From a checkpoint of a small mixture-of-experts model trained on Wikipedia: 953M tokens.
Below are experts of layer 2 (counted from 0) of a mixture-of-experts language model. Rows are named router (the router's row for the expert), gate (a neuron's input weights, with its number), up (a neuron's input weights, with its number), down (a neuron's output weights, with its number) and show model dimensions 0-127. Each number is 128 + 24 x the weight over its row's rms, rounded and kept within 0 to 255. Numbers have three digits each.
Before each expert's rows: "comes after" lists some tokens at least twice as common just before its tokens as in all text; "raises" lists some tokens whose logits its average output raises strongly, later layers aside. This comes from a sample of Wikipedia text that the model never trained on. Tokens count by the router's weight.

# expert 14
comes after: "(", ", ", "in ", "In ", "–", "May "
raises: "0 ", "0", "th ", "lb ", "00 ", "5"
router:155116126155095079109135103093140089091098148083131146129131139149150163169174152109140133089097147173122128112151130113167106107108150171137116100151142135152148127150135135153140088141126145123176158160154164138122158167148158152108147128161110093134157105143137155144108139111103123140147106151119168121160097111157137131170120118141166087121116150153090133109128153143101104164145
gate0:144101079113189157154121149121143108118106098147141127132130113122163108125109143118146111136167125160149122090110123203106081156159131087146159075153136128138085145176158134141125156090108111125128103139122101136144181203160087101114100125108151183163118125165124113146138124119137132150149112134136095101149110120124104123117141150149137153134084150143145175148147125118115102146057
up0:154111114150113144135161162098121155143129147146159136083134153127116155106120117141108153182085103097133066132138090093110140126150122105177163141108130085140125135172141079091098114106129132126089113130105137186139119116116100094081135155145100106135132113129148134106148124137085113126126123112115111100162192097134124120171114111117134129134171095104160085161130121138128107110165
down0:137126129118120142130136108160135129103126150076135160122111149129138126144117162150168101133091167109126123099107146104162144120150116145099103089155138150110124097074115134167132127150097112144141111136135114116152137157154143146133150083096139134151116117099098117149080152127069122156160155122089121148130135110128180123137126152078111142114117146128096117140116095150108143141153
gate1:141124133135179099149154131098178147164130155153163104110091122184153144158094094113153096131116150136126175105127078115089137102180147131079095117157110125162124064139132110122122122160141107123180101080172147134129097116104146138093086118105135142112123128148100155121139141121144122126137112124115155128117175142132113151103120102125123170143142116108148097126132043129164177150128
up1:159147115103114120176130102130119105164136145161127129147109106112181149144137119092168141119125129136127124136152158149108087116142100091123125116133134110152113105131133075103117132143120118119157131116097099124127113101149121146166139167166121104110132167149098096109082138141162127087149163170119122150117143126125157167145114100145125147112099124082090173136108107069144131123104
down1:124095137107102079121089152125135124109109111096132152152153148132134184131140169122100078168126118164117125130140128162162166106104090171131176136139134121104165139102117125093130167125137147111106118106153181150145146085110099152131128138104129153084116149094129160115112126143121158087121134125142101116194097114107146145126097099124170081170122147105107120122147124147132111128107
gate2:116109138131148123085167086136098083148111110118123139112119099125125093163134140107094094113161143138126127111107099121105091130103115133131091067157148108130100143101175131140139153172115096141133161111132136123077159119130131162157089119089111135146181174130143151169149119114133154129151122139124120175086101131144187152125136107143119147146150151117154113115142122114170153109130
up2:160140148130136139185095126120076095145156133143124109129142138089151150137098114105149101124116136130125143094176089107102158138142113099149129214125089156187126100144115127166160162093129163150095134128121117128160135109127126156141142110158100136127106116170109115118103162113140118160139125136134121103155121115116125163098105129157104132110085098140155104155100145127085162165153
down2:142121105138141153155100134147135116119148119136166129150124119161136090128139136110140101154140117166141127159136154135158128199078125126120112114127129147134131098114103129119114086115117126116147109183119098109127135177145129122127114120134105139128154122130097115118134111168145079101131119069092170136111127111149186173149164144128151096136137155176177141142108136116079069138094
gate3:105094102137120129152143130138102170155134116151131111135132107156142118077098101094119121164113142106137122096101130136129139118125134157073141166117174134115094125169140136156129124122128135125136104125119120150121103130179116134131103173150156162146153135128163080145124134168132181112147120173119115127084095108119122136120111135109126133109144152124131122154179126143139165146147
up3:111087143099085109111122132106132109150134121193130093105097099197126117135145130118117128140112133105111141076099123168153119152098088107159123128190128151108148148193179134133124138147127148121127168179119098147106105099113153141092114173159107144119142082118144131137124139123102125156060117153149104130100127106110143119121086116136119113106151107149146122133127100182173148159145
down3:123132180126129099117143183120121104121143110146167149161147145097148122063128142113121103115114088099090133118114112114154147142141125193143137134160135152132181175105095095069107082124114180150108122133112120077156098104133083123123129113150108145138106100129108174120127109160142124140147120089129098162118144120087141086120112138155096115143147142108142145151086084119138129120147
gate4:134167126186132165125141121108156122090170145151104096143136088131165145118124134101125101110130137142148124079096141161125123093127128125158123119128134077123120171158175160139180154166099134108136123108165131115126108125090172131094136107130134157110124118111172092146161147107146087174126113128103116147165119130152137123091109115124128123092092127150122115108155080137135154120141
up4:165138148134128109130103099098182134146096134163104131108157110139118142098109129123150160138164122111151136165138129167123135145173146131150149164151191139143160092133094135113133151169137144172109167126134110153148151107107129104127109145123157102123109136111122137102094103113156132124126112146110093152121109187125120110116119119133116150107152154102166112162141073096155066150149
down4:126143108163124137136098108107153128124132136117151110123149140084132130148103144124105137126119068140119134103134110176113131110142127139108082129137110150128136097117143135150128102106134116141145138145161101133112161108085133121059131119100119116112157103149149144113128135137116155151099155130155119132085160143118147141138148101133127115138099150140142155100145126096096153121116
gate5:117143116147140107149123098123109150089165109117097115140152147118142116156144101107145093124127128162121132094141099118152104106150117095126103092172182143101168120126114144162153123127156163109155137103159114092160124124111102123111074149111135126146104102145147110109162118127108137141125085133140142106136140071147141118150153149115136135100089115114135137132141119114119159108099
up5:143132139127185108129176171149106120149101119145115127127133101114107094114128134138107127148143160148107131148120097135146126124130085129088126089103105161159097114141157165114096089099138161134107098120154138115114140128159130152111112173143095145155117104157105140124140140163101130146161161153106117122120101152127134171147128119110143120126104136088155125171109152096147158142147
down5:186126142160142112073154133154117171126123124121140109151084127098112137109148164109137067136135139188126170148096101154098097186125135159069074114109117101161124127121122135123102186154128121166075105111117133115147124152135137161097118127138120102140089087158117155122143133112125096115174143130064123137106117128102174175102146145099090156117129127088099141121088133100119072113151
gate6:119126117127088128152086114132092146181129128107143098148154141117145146104161142140162109096130136141156106123111144139153138092082120107092127144102104155129094172128165127129087131103126114145119094118114094140168127153119142124138149139110089096107124115109163152134135115076147081109125080082127118123134123137143165122155169125130118106092132151107136126135114130132113109092159
up6:155129165128155136147137116119121144125125146115089136126101110150121154133110128119132147127079160128129140131130121098134170083144160166151143146171120065148126101100137154117158173102143169116113102096099121173120145102113152124161135131117159145144090103110137138112145153102155127145156154116177119112132150170103139148146126120119128142145114103104119123149147110120126157105129
down6:144110197126120129139160150125110124133074168121111102161098097134164108089150163148096162159127134125133125116106196104118143130197138106094132134118142124092078128165081132131123169143106122099129127110120074101112150143135139113108146158112119130134127132116124115148091146141170124148136140096172146149112112134132140096161082114136089107140157120117105172156155118084111113139101
gate7:136106081118118099105117161100115155113120098104130147137137152083114109162149133128067132131125132141124100100109181080131123107147137106115128154139133123135095136177120112109095143099145121148136164122105144129122120091124167134098139121105140116121076156140126177147136160129118153135149075120087121130176098132158125143109094155107116111122134092152163097172147120138104128136106
up7:112117087130153161126096098153140107142164140147090146148148165138141124132118119106128129129085093112154171104115096154111127157140095155106106125085131113138138181098094113160156127151156126139140130110133129112146126115124135147139148141129096116078122152167109115107121072095152070156114132128144120095122126106107127130144130131150089123127116091116115138118105134137116092111141
down7:054162087122117110129110118120134138118122163134149112166170137121150123112090125128127127075116105117128138127112132144142134124082141074092131086160102116099125199136088112142118132104161136079085095112121113130097108134125134138102149110154150126099127088143108131125172169171140116131133098156122096154109130158197109145143175125095074063152118054123112121138108120162124151121170

# expert 0
comes after: "| ", ".", ",", ": ", "; ", "200"
raises: "th ", "th", ",", ", ", "-", "% "
router:133101140094145164129133154162171131148123098114138092151095118134103134114168138129139157125119143107122112135110135133096136098127161144131177150138145096181087162116167143099129105134154156107176154162135143143111141145124105147146159082160149165127132109088164168126126116151160128183157091126147162144129130122164148126128153164076101149137104135105101097094102132147103089141098
gate0:133128131102099152145148116116164137127153090132110121137140127093147128129062156142117141093112126161106141119133138132085103136091164135105138138119093117137174143115139158103146140119170158165158100086116146101107177126211155138108115124149114156151135114135067180121110113142122117107178111127108133096172129133133149153123142115136131146078131128141113138128089130101100154137128
up0:127154130134088134075149143137114125113147126124112116169167118162141185167121104106118111171070152122119100094118114138126119123154115096131162121129085136100161165148125142122136140202098151134130187096099158115112141127149183164170155124134152077099123127108118104141125130132144135106140095160143118110134171138132140131100081125148150083121132078123148154116124135144174144095140
down0:135121115075105137125110136136125113132104101139134121091097059142120149121123144109180123095139183148105107084143101141153103133146117112153097143149159147102122131113180171153071130137141081116131160112181117108102138151069164106116107169086130146139144156138125134138158133159147157124108121158126146120138125119147056128104119140154180164101124133141148111122148111107110103145099
gate1:150129127157129122123137126157084144179121118099149113143127124086090117187110176113129135135124156135131137163105133138121111112081108126141135119143102116145124082067135157136181101097124152102138104107162098120186070203133143105135156154118147113077128151163131146121128119118103134145096071085090146095090113148120093098135147114095156128140124171101086158157154137145109084114182
up1:124147135155148122132135127142123147114131131096090166124112129088112111123143139162114113139132064140102119177105118161125132105111105117109095070138159149131135103110164156103145081085099073102146120151144093097141105145118119133158154148089141141118062059125098152097132080147149166131110147130106128128116132108133118099158153172104114129141130129099085131150147133114145114130173
down1:160173091136145162130120144120128126172082181144115171156112136145081115125172119130139089154116160113122108148132123133134124114125130135126096083075151139111141141145147119112109118131091128090129098133116101112141142121103137161098103096147130109173129148103165105148134092152136058107139108140091118102141148149111139102134120067130127129132146108171080115091136114128125136147142
gate2:155139128125150093106134154106130141126151095156128109117126131116127120124077148149179159099133152155096099143160160144154145114087149169117108168120115125111094125117106142117143118143160115119119120152150135151138145111132100109158102115096136139130148155123121142143106146107141136094150151147079086165176129124135129139129112136099096130136152113114125119159131113147106173147097
up2:160134145119143136111150136123138100144144129106141097156106111082111132162175168146140154090107142136154175117105100158118149121079170107149129097137181122119127112169177070095098116100094159143056141111151126092140125101129144129144122162108100126120143109145117128145129121097112097107152156129117117165158099139159116181124113127114105112149172138141061191173154137149157089134082
down2:154109126140122107133138120173180157107126160122146168162122135106168095120120139144146121129124100123132170109113159129129139118084174144074150149113075101154106109094118132089142155142123120111137138119101151127128129112104132164168118105085113073153144117113101137070110128110152120111136125151101118120134135160124102178105165112125109100172139148134139130168168090136142153096123
gate3:152141131107114142116144153113092180162120122155101114132126150130187156126146145117120134102111098111138124105128109116142115122109182122095158122149156145134136129143136135118100096156160143147091109129111133113101120125128162097171108162130126122134106145117121149179116151114132124050130157144146161155161143133139121129129165142103147146113131099135135154123126074145166139086112
up3:155154115111146147091099109120088141130171141147124108132124133118148151122152146163141212110133146125141129112115131090155133110110145180125126100143080129088132118157127116127110125111098149128092168170102099113143162127107123124143144160107128127158174103122129135142086139113101156128131153153171144138193157162125150150109139122094133107121129154157122129110116110152184109141103
down3:130092175131139074112146110144153117116146141124122131121092160115160142159152125139119138139132118131129110121105158131104134138110116142151124129086117177168144147110134096100123126143157089099109095114103176108135111136148138135150138104105125119161148129108119105092128106140123106103176153091156121143136136129117191140113138112114119075162170132126082130120159110119108156105135
gate4:111142133103079127138079166106102135159137150160133136132086154123136096119147113109143118121152149150140178160128126113147149190110175139133146089145183090138150095101090099147103148164077114157174094135086106141102120130173154140122126121104160095144089155161145110117137110096124107149122119131155126134141095112146138153112128124143104139140107133170099157080146126144146138139107
up4:084146110114125138128098152140143144140127140115158093111075096102126151140147128112138148206187112121115104139142158149116136159121207152156100104157145132086127090113162094115117105126125123129133139104140128102089119140105146110090092116098130148097150160116135122112121130126088143131122115125128097156126129158144141152115139143100139101119155135133146151137152156176146126163173
down4:069124147101147148119097150134111169097132174123142117102084125147111123156107091127149121136080129135103149126180103132100143123130134183120165145125139126128136138121108101120130112133106141134128183100128093144126110136148102110176122150126146143140105146116135142115138147108114132124109142122121163096154130181205127118160160102150140132160141128135108098148154103143122136116119
gate5:173137121089128192140141139123126131127136117085168137113107080100096090103144146128142054098160156143123135132147089147125129160166120136152147118119154128087116128143152113141089106121096121140092151126085130183099121122147117112162137137122167108110125109120165121162168126102122107066108099098099122101109141150126113121134107156155145099170090143150099160115141116107145113154126
up5:105155100107143158112165168086135098104107129130152123120121122106135147060169099140138092193128165118148115134127084094113081143133160101132141119107133117071128104110131133161113084167146109120106121171165136105100120128119144142165134141179134137108107112109132098132141129137110137136116102154124105126169127134111127168102128160133154099121116153154147147121143205133177102141128
down5:111117106090150150125075137128117129106109127176099138136119114134121183079161088165142156108083135137135138096118171092142075106128123094110151145126111121069118172157106142125125101129162159128111118134166111115130158101150164132133110168092142086130108146126133122145100128154139143135102123146148144121101115144206092107130110089098131159150108115099137140097131124129103096193157
gate6:117153158095133128148118133050145134125143132106129152135121132119136109112137154129157176131169130122113166126110100132141167135126160103099133140155129156136130081140158103146092109123148109149112109125112123139132135139105108147111162139117107153108121101162096115087150104164116105144119128158114138128128124155143134116121163149149169123157148135121148173152149127162118094132137
up6:081116121137108089142085119147136097120131102153090101142134122141128138114134129123115131102070150136187155099114145111125094134152119124106140092132140146176116129179087155164120146156096088084136160167143137133122157166177090130153128092132142110129149135145120155157098148113132132115137135196105113162150135103138116120105098152127115166103147095110146147142097108122104150177116
down6:100123144187131140124146135129158094162146126113103112122106152151105092131085161089099119145139118090121143123162130139090170157131097143135126121115112141141154157158134131125102117171146150139141149130154154137143166098110119102155185106201129099116140092118133106171142116135152128133120132133148112128120093110234109105129119105155126132131141153158123097111103125145144113117096
gate7:124123165130119074094102087126152157148141099108093113143136113159113168170134157087134110095099119115130115131146176159139157120118125180115100113126134106096150119115168132140098170128112124132153091114124133190126073160158111141149159110151139147099125149173149120139125136140140089131101136126146101123147111147127111142169127143121141171097162113129110119104183087115135169142094
up7:160111100120110117138133079136144126138156136115119136121161136127156084143132182161090075128127155163120107094091108134109132081145128141158113159113141150087152139142149119105117177107136131059137148098158173114162091129125127093148123163136158116118156133145136172101105114115141136112145119122122140145126126123128144121149129132158147121122158125128154133115152091153141172112109
down7:091125110152102142127137122097158135130128106138128107080105088096117133153161104118164106116155160144107145127102152102139137112165102126130156147142148167113091137096122089163110084135108122094102149111155163103140096119088140152123086089101125145184170140138095165148130155134160148108173139142122142122123109143050131156114128149086141106148146109104132111151103125137110100131165

# expert 15
comes after: ".", "| ", "201", "–", "(", "200"
raises: "and ", "(", "or ", "in ", "| ", "to "
router:110080093151101099103161128156113156129167132086109146138153112143135155089167159144158161143092078192150154081131166167124094102111124117103136144134093124146119135105109133164088161130161114112167149122082127147112163160139138129094149094139130125156127105143090148115132141147112135099173110156126157114135166130123156124143116172133118153142130136132113170090122074169145098164150
gate0:116094109145106149125119162115151101146128104136161106129150147126101135126123119129144118105132110110116166149100123124153125174177161165105128159111161148104130111133154157184102128124078157142144095131159140187103110142144152151123153097063163111156123107171084113113143130108108102136133099101141131103111110125137106152091170151190107094136131124121139114115187111150152125152106
up0:138116117103116103127118148120137162134126122137158123084199124120089127128128114140125203100097122093170080130161120092101102139107116105164162118100122128120144132135142155127105112161151153124121105124107180165096130119103127088122099092099163084095108110099124179144107163141122125159125091090126136162122118103138172118122123091113178093085118120086143090143095113123140144150125
down0:133119090157178154157111110134125144128144164109152073155081124146153141104100124125138184152114160113154078150146116111144111075134150117155132111148114115150105151119105158125077152087061111110132177118105130117157118093111134120103135143137139135131103192100154152094157106172156122120113166130114134121122159137162098125107159121076133122112157160090126140120109137161133160107125
gate1:106123107171107155117150148108132142137128102161101134117089124138128133160129100131120170066116120146132156099085160109095106137097119122188152088163100128140091163163130114136142145121099142119112136128115094166138116105146138102182133118117121115163083134127171147135150133111110165146129160113130159154115102129133208148117123126150130141142091134128159093155137140131194116119147
up1:072150112150142158120118114094123162091164130158110096171088142105137137136121118146151137124120131108141121125099146152106158144103114102134140119118125122107114112149158169110089082143120173140121165127123131129170084107156124093163101131106133155146095107144119091159123139127082142097116135147116170157174140131123154177101129157128129118163109110145167153129138157115176094128154
down1:122105164077129089153105132110144124146156168160123161121137067131168092158154104136114149069150139070121140174158123104094116120165152164120142111107125101162122163146110123157138101121102111113126136109160165143160107080114138120085108135105151127148091157137124076107167141121112135116134154150106154156111113150113144143110148142121151108115150113114129152127133098136142129131136
gate2:144127154168133155107110113155090105107143178113108102145164124099126132163145136117159120116111101153137181128125120166157096133145121135122105144111104164123084097107119143106114086105165135140122124162098115105120162146128156115135147082102095167104123089111153134127131156114128140132131098164097143137127140154178137153166147119112138120100188166133162122133126088125111111155141
up2:134115130143152102131083128124116051108139117081123123115129110139091096186137073131177119099124118173082139091133106151129107139162125112151079137086124139137111097112078131086148120134117111125098126147111099127129122148103131142129112109110101106132135095096147143136117140098114127127104144161169172161101172089131154152131158114111114156101176141149164160116134103149137146139162
down2:131192113132104136190093112104128146129110134136141124146161150126144155128159098091092137096119144120159120114122116122127135144142161154129127137124126132147126114088115172158099065150108087097122150145126127117120146138130143155154140113151116132112153125124101133101144090105130147102099131105149166133145149121102110148128148131176118108065111109143107102158149106116097084167142
gate3:129108109076180089093139129113105127095101127080119113128148141154125126122114089119130126095150079137140087118132092097152145148153111057122148129112154127130120111124104131120096154133167128121138121099111159163101125109119162094095121093130080185100116120138146098144095136112174092160173193127208170127125128161152169133102097120117126120130136083176114095153110127118116143065114
up3:089144110136115163142089128109144114097129091140129154125086110163132108128161098182142176142156102113097130160100105136131139123139156119106125086169132099105178130145151102139099136110122156148127121084106094092093141129139070148125090157127124115141113125098141124094158100141120173130095096119112125122121093106137102127096150191142157128142165154122137162087125131138118098135133
down3:115117114109132110131129136135098126110079145127137146144148111107166152152125122126121117163139106113083113104133125187145157137109076087103131111113103130133116067119145175124133137124173171137139112107127111136112124171110160105104130157142146149140161121154150134154116135152166117158134121150130171147110120155175096174135099141143123132133130143170123115143113130129125150101132
gate4:095123147097083097070149084105136118155129108132101098141099133163147107139175123122129073132159163158097161108140120131136166101109123168121098144153165138146142138104126145107118152145137133091155138108164100114140113179129149169114126126101160159126133135120127155168119136097130099166126165137125110121131113158115109137113159159113106135121127127126117130134121144102147144106143
up4:128118133140108136116132095112156087141106096153115125144120144160117140139124145093141141158141151104092161111100160134103157124128129162144112129127141127036168152141145115097115172157128129108144105137141091092130122147142116135092150105088161143079089104137146172152135150120135129199108131146090135100124133112104140097168104116157151099122144148105147101105152107180091136160154
down4:115103119115130091127138101160118084096152146131115137092160109114109114161159112154134120126145164140121132118141088139141111111103155133116156127101135162118114126112167122121147141120162105161134111133166165150133092102113151118125106155121122140130144099113168137137133139167138139126139139173095126101110152168043126106138158134114140111097098089151120123151112133131122076163111
gate5:118122084102109116143144109140139090104127111112146146122105149111101164095148149155173136125153128117128114132133141124139095084131113112120107096113111142157132118128160119178101162111153128136134125132108165139131156143141100112089138160106153146145132125119126183133136136163119107146153111100141088137117110121131150100134140111109151126089124186157133129109124139145139141142139
up5:135127166147153155097089129139133141128156144129112110133139063130130107186114134121094121149133137134117176131133150145138150180133188168079144153109117118138144140115100124125140080107132139133133087111148141087127114153100151116174132128120098119166139118111109099108111100099144144153119153127094116142124132160132089151106084156110122123139141104130106149142124126099155091099091
down5:138141102111141121150130119130132157156114123158137123141136159143165117118077138075147163127123085130156113139117180144098162151160132105100110086092123109128127151116104136144131102130114108106102146132114072112145109112164126154162114108100154098144167135129171148134157152087151156133126110104148101157196132100227133118121145102097095090109140148120084121128133122161120174153120
gate6:115112088135155100158132109136145112094105101116146097122120095122102094169127170117118128136104100151117112136146150110113110140156130120130133157114125102131081101125149092160121143104135125118147136143151124123141151142125122110157119102111104161127105192131137176111101192118091132187110111093138134134120095113102166122171109121084114162073102079153124151156132104121152114160095
up6:127134193102126134117119143106128112167142107183099159136109124103144097117114135141159140137128150127139134143163108131109153101097102119138073158162117168103128105087093146135150158130129114149141148132150144107107123106155118132118151147102176175107157121161130098148145115096126136114086118115134129085144121150085078144124114130163163128082151146126105109182154160115131125154130
down6:115122096118116116113114127122128165117122082136172174084163142102131127098153136155129129134134120153122115135143083136113155108149162094158120121168087124140122163106139186132128148104148100144096092137101086109120122152145150091074106133127138155118098092133189151165135126107107137145104135160115147161143141109205135154147147121108127108128162114145125166155103135154072112119126
gate7:108142140106127140140165152119114111134111132111146093132066137109137156103141134140154148118108151143098181163097098136110125163140150131135153122157143143104116103151132121112101127121147159169081104087137096107116127053114135104152111107109149154158108093123120145111158147071132121144135110155111104169128096130173121157119131118120165131090142126120158133132135118118172138136140
up7:133136163091125127103142135153155133123126130163095118136100101106126130120105119114114120133122146125139124111102141131125120162127150101165149140092147091091125148125127165151151114069133100130149109086130113126094156148122110120114158074102116131107118135100160111096157100135129101134149154095106091092137117139115128149144127193149079124162128136113119132140142126101088145108100
down7:118108139116150140104202161108135094124133144118114093166085159130133088145124135128148133110114130129134125117112134147136121111126110123142122182110137161110152152134164149141119106143121068140154125100103114097101104098113118087114156125116133151129139140133146101096107159103111153143141116098089093147185123143177125110133111135109124117132097087147064183153095131120134121107161

# expert 13
comes after: "\n\n", "| ", "|", "==", "on ", "On "
raises: "in ", "that ", "\""
router:121116111117148162155110094127093137094170100108141122154137179102146112097113103106103120128148128166122170111158096129105158109125163173137151083139095152144123087100114137167147121147109117137093122102124141105098140130104108168113124125156112106130146087174150132117140127113133126131153128110145168118109106118135174156177134138144128162117088130134107150107142130092087139137130
gate0:104107136106159137097155127125125122142148099104122134164160181077140114138132132151143154133113118135132151116072136137132125129126134119077106156131148137145147122133073128149147130128125120135149115124143134097141088106139108113127155105144143150126142087139120152104187113124155133073125123187137137115174116132140144112104138144092095119130128134125140147145122084152127133122147
up0:128155143120112120084124088123143127107143143120145095115108163129104146118134142097140126124112114131131130162123118149130130119085141139143134117146104178119104127120167117110124079122130117140182119146130119094108156144083131205111181124187139152124118122116146112140140104171129130105113128108103130154127132144123122128146100117103133106140114166099110138142119085116127099128135
down0:114154106133150099128157111126140110127124132151171128117155160126108105091146128125122072109163098119129093148134136063147155111142145154159162103181122156080165134147088122098117174119138149146157119112120163142133114101191141137148101101131117130169124131140142137160088164160100137124136148089098167084144123137111120141148141148144171069126074093097116136106152134147129153166120
gate1:157175114149132136149100141144155129117153122129109127140141187124079121164135143113100076142183104111140140126169116119138148130156143159126095089067120159170138126089131109142077156144085153094109108084129125127142151119144142151162160098118095135147128153161120110126140130077119109138129125135126174093141104133159119147139130130121134127129128115162094139135109138106135121123076
up1:140140125150113144106132117136106125106100102139151189141140106155158122118109148111107148148126173145150165098109171157178114142138142131155138108111137069149095182167172143137143132091102122162094084104107113089134149097135109106085111119128137176123133129091079139093168186092132110154121139133160110152144130131141160136135135156095141125123139128097147102135126124153125137124150
down1:095156171113173202163099096098113164133140184120136115121116141137197107111134143151149134113162135138103142151122104094118126121140112119106152074105169136137151107119188127115148150103179110119114117125131132086135137118082102115158107146120135142161108118127156103101140131116140141137106150181149123130138157112197146176100122116116121132126133168152119128138087120090139130126125
gate2:127101158121135125141180156094174199090099129106103123151084158127119139107095145064096123138099116132128140083135160126105129133126165170112140128144140115163141168159078131129123114165119178122162083088089152112110132123078102155136104107138127154171107126120100122122138127146113132125139114124109119126114152149158139127101186117109153155106111088113114143148179078142167154113136
up2:103102129132108139160159120096129166109147104138113135132113083158105129080129134107147132151136145149131153121142139137133117118127175120133094096096102126136141158151105125134109122124137173094102128142103138157139140122118146126127150171150148151174108131097124174097117171120104099086134111165137121112124163099125126119158160202148140118089116141138136120105137147170132123110106
down2:147075150128100104128153139150143107116119153168103123140104133145130141120123156113138139121083123114147107137138156105127104133154187159154101117114085143103124133120116132123131158141146115117162148119130142094108118116100136168125182106127084116160110163136101120141095124165142146142135175139142121112106158150110132103109165115114136165132136107106094111128116140123129139135120
gate3:126142095112129173067116125141130071139143144120130149123118152080143108110144142105118138110158154131131105125137101161135107118129132151125131122137168116136099102130127113162147172087174098129128120176167156175140103173124113105129121092099134123168177133160113108159145139123116121136105123145116137124186134155155129131116154114143122083128091116150118188152115147117138113132161
up3:095161113121117092179139155108127154153111135117104113107159166124125154130113137147120149177136077110134136153128136103102140177127119125196162143106131166153152138109145124121139119155112178129148132042087106094126135115150129160138118189141151104136089114104112134092157123142108133122108119115134141137115097090100096111114123107110113181132144135126143136123141153127150104141137
down3:120158088086130115170141111122107153116140131096084171118115147132151111117107130120121153119131121151082164147137183149154124128160096149105096123116126129144107115131124122129097128137143172082130145106134141103150127135166159106103128126149136175143100110127131158148157126152149070117127121177111137118094109160177138101118180171134097144146096127128173155132124084116108088188157
gate4:133150145165182161128099100110170112135097121145114136132147120140111124131100158086173124134094145124137121094103122102126159098115133113096125105170084161126082089154119158121150113124135149104084114142156117068095110088083175086092148121112131148120160130087107112122135140180139132132121128177160125116138123186167112137153148118139090123166131164140184104173151092148138141126154
up4:130093157140140133182112102092128082132162097165136138091111123081136128159134104089152129125116113136172124137135135117091080120118123158129175116171101122137145129107157151119102096139139142162145105124097104105096131148148176159148152154134120137076119111135137124141146158156097133135135149113119129151134139080133162140159108169107159109099171079089155147135124130151094091127137
down4:137110177153152169134101177110159102141133128151131127103127093158114115149119138135151141103088126114168120136146177122122112114129135123109140132121143119097129116119092150114144113157130127161178160163119104125099176138142157117138102147145143111101137109131147136155125150163069105140104095110124137154148131158134169118129124120122140102127153138125081086126151149148148135171134
gate5:118152128151120132135112168110123143091120151099180117154111107130097139127108135127117119108083123113105112124152119107122120086094148168102165106123089137151109066125147142165135133165116094143143168114114133157132118100126127097108144154093130108161157114090132162132142099120151119116124124117108130115110144143125105143138124078094161169122140135131129135079110082094115155124114
up5:173112122112101137140117133133129121105104126133095113165097107110162154089090135146176073147086124169181119160148092095111122154101148130125147122126108114095146136154165062121106099144113128144144140133121045125133122124097140117140171161154109138088088112116096100119075141179115120135143114136139099131108098177159154128160146130136132109161147144116129168112128126163149125131128
down5:110165147128110165158132148166125155155136127169138092115126106140142145043117135094100156139139124156130128169185127083093117155145144113137139113167134168169111155109108124108121162114082190140109118145093114136107165117080119090179128117133088147107090096087193142115097132147120112116134149137121109144124127116204100125114098169153147175140147114137135103128114094143144122097104
gate6:113171116125154135128138109128122102120115089146127094105140127114088118161095106133145111112103121127129093150138134127102155103120121168136066150162149148068137147144103124150116090116108145157128133110133117117129102104113116073108137105104138140133138164142116102075112114125165127129135120091125109153131128152123136084137115125123134126117130129159132094132168126121132159135140
up6:145119167133188138108139140110145193118083149146122095132107129086128138137129137175107123116095151099165099119152077114118144165121117107112130133124149134125125127132125106166129166166151132128165130104114118155129070135105117137104088107056066178149182105130118145115100115114104124153102134117106113109127131143176137120111131114135089122137140121182142117150165144065086113129132
down6:109125121130167119132069091183087091169127156153091159159148144149141130144125100119133137125159099122132075148128125141139133167116110099133137129154138113165120089099102159154110162095131087153139150103090141104148165134146133130142102129154088152081116169153144137150160128133150159099105126059149122110110126114196141116153159151134120150142139145165162114108109156142144100146113
gate7:092084113160124115100171162117129128126111095112176109157170143152141117134125131094111150148136089121132159133070091113131161114129121172112121148105093096139118134140136106132115134148100107157123100120125162135152090175139094113166112163133147117075129128076112145125119142132109133156143104185135148116118123156120162105153125120136168091127129096097183140103133123116148095126081
up7:133132148125142131156145099118147148108150086121138101124162139129132074107140115107146136153104130105127158158092113110109134085174109144109140117114119124081123097130108104117112171138155104105102162141112098111148104114122135091136129123117094094150137128153118175112144124165078151094127119130121121091119182159123129126112118115149150117143168120124120118127130117167136076128131
down7:129151127172126155122122076107157099130090126128114126116123148127139145133135135142105104133121119097128097127073111156149147114117182173125152114096140120113074119081144143149175155106161126173102095161126152098113154126126110157112130132113139153115177099119109179110155141126068103140145157123135092119177140162078119126119141150140086127092103114154122120131088130137081100089166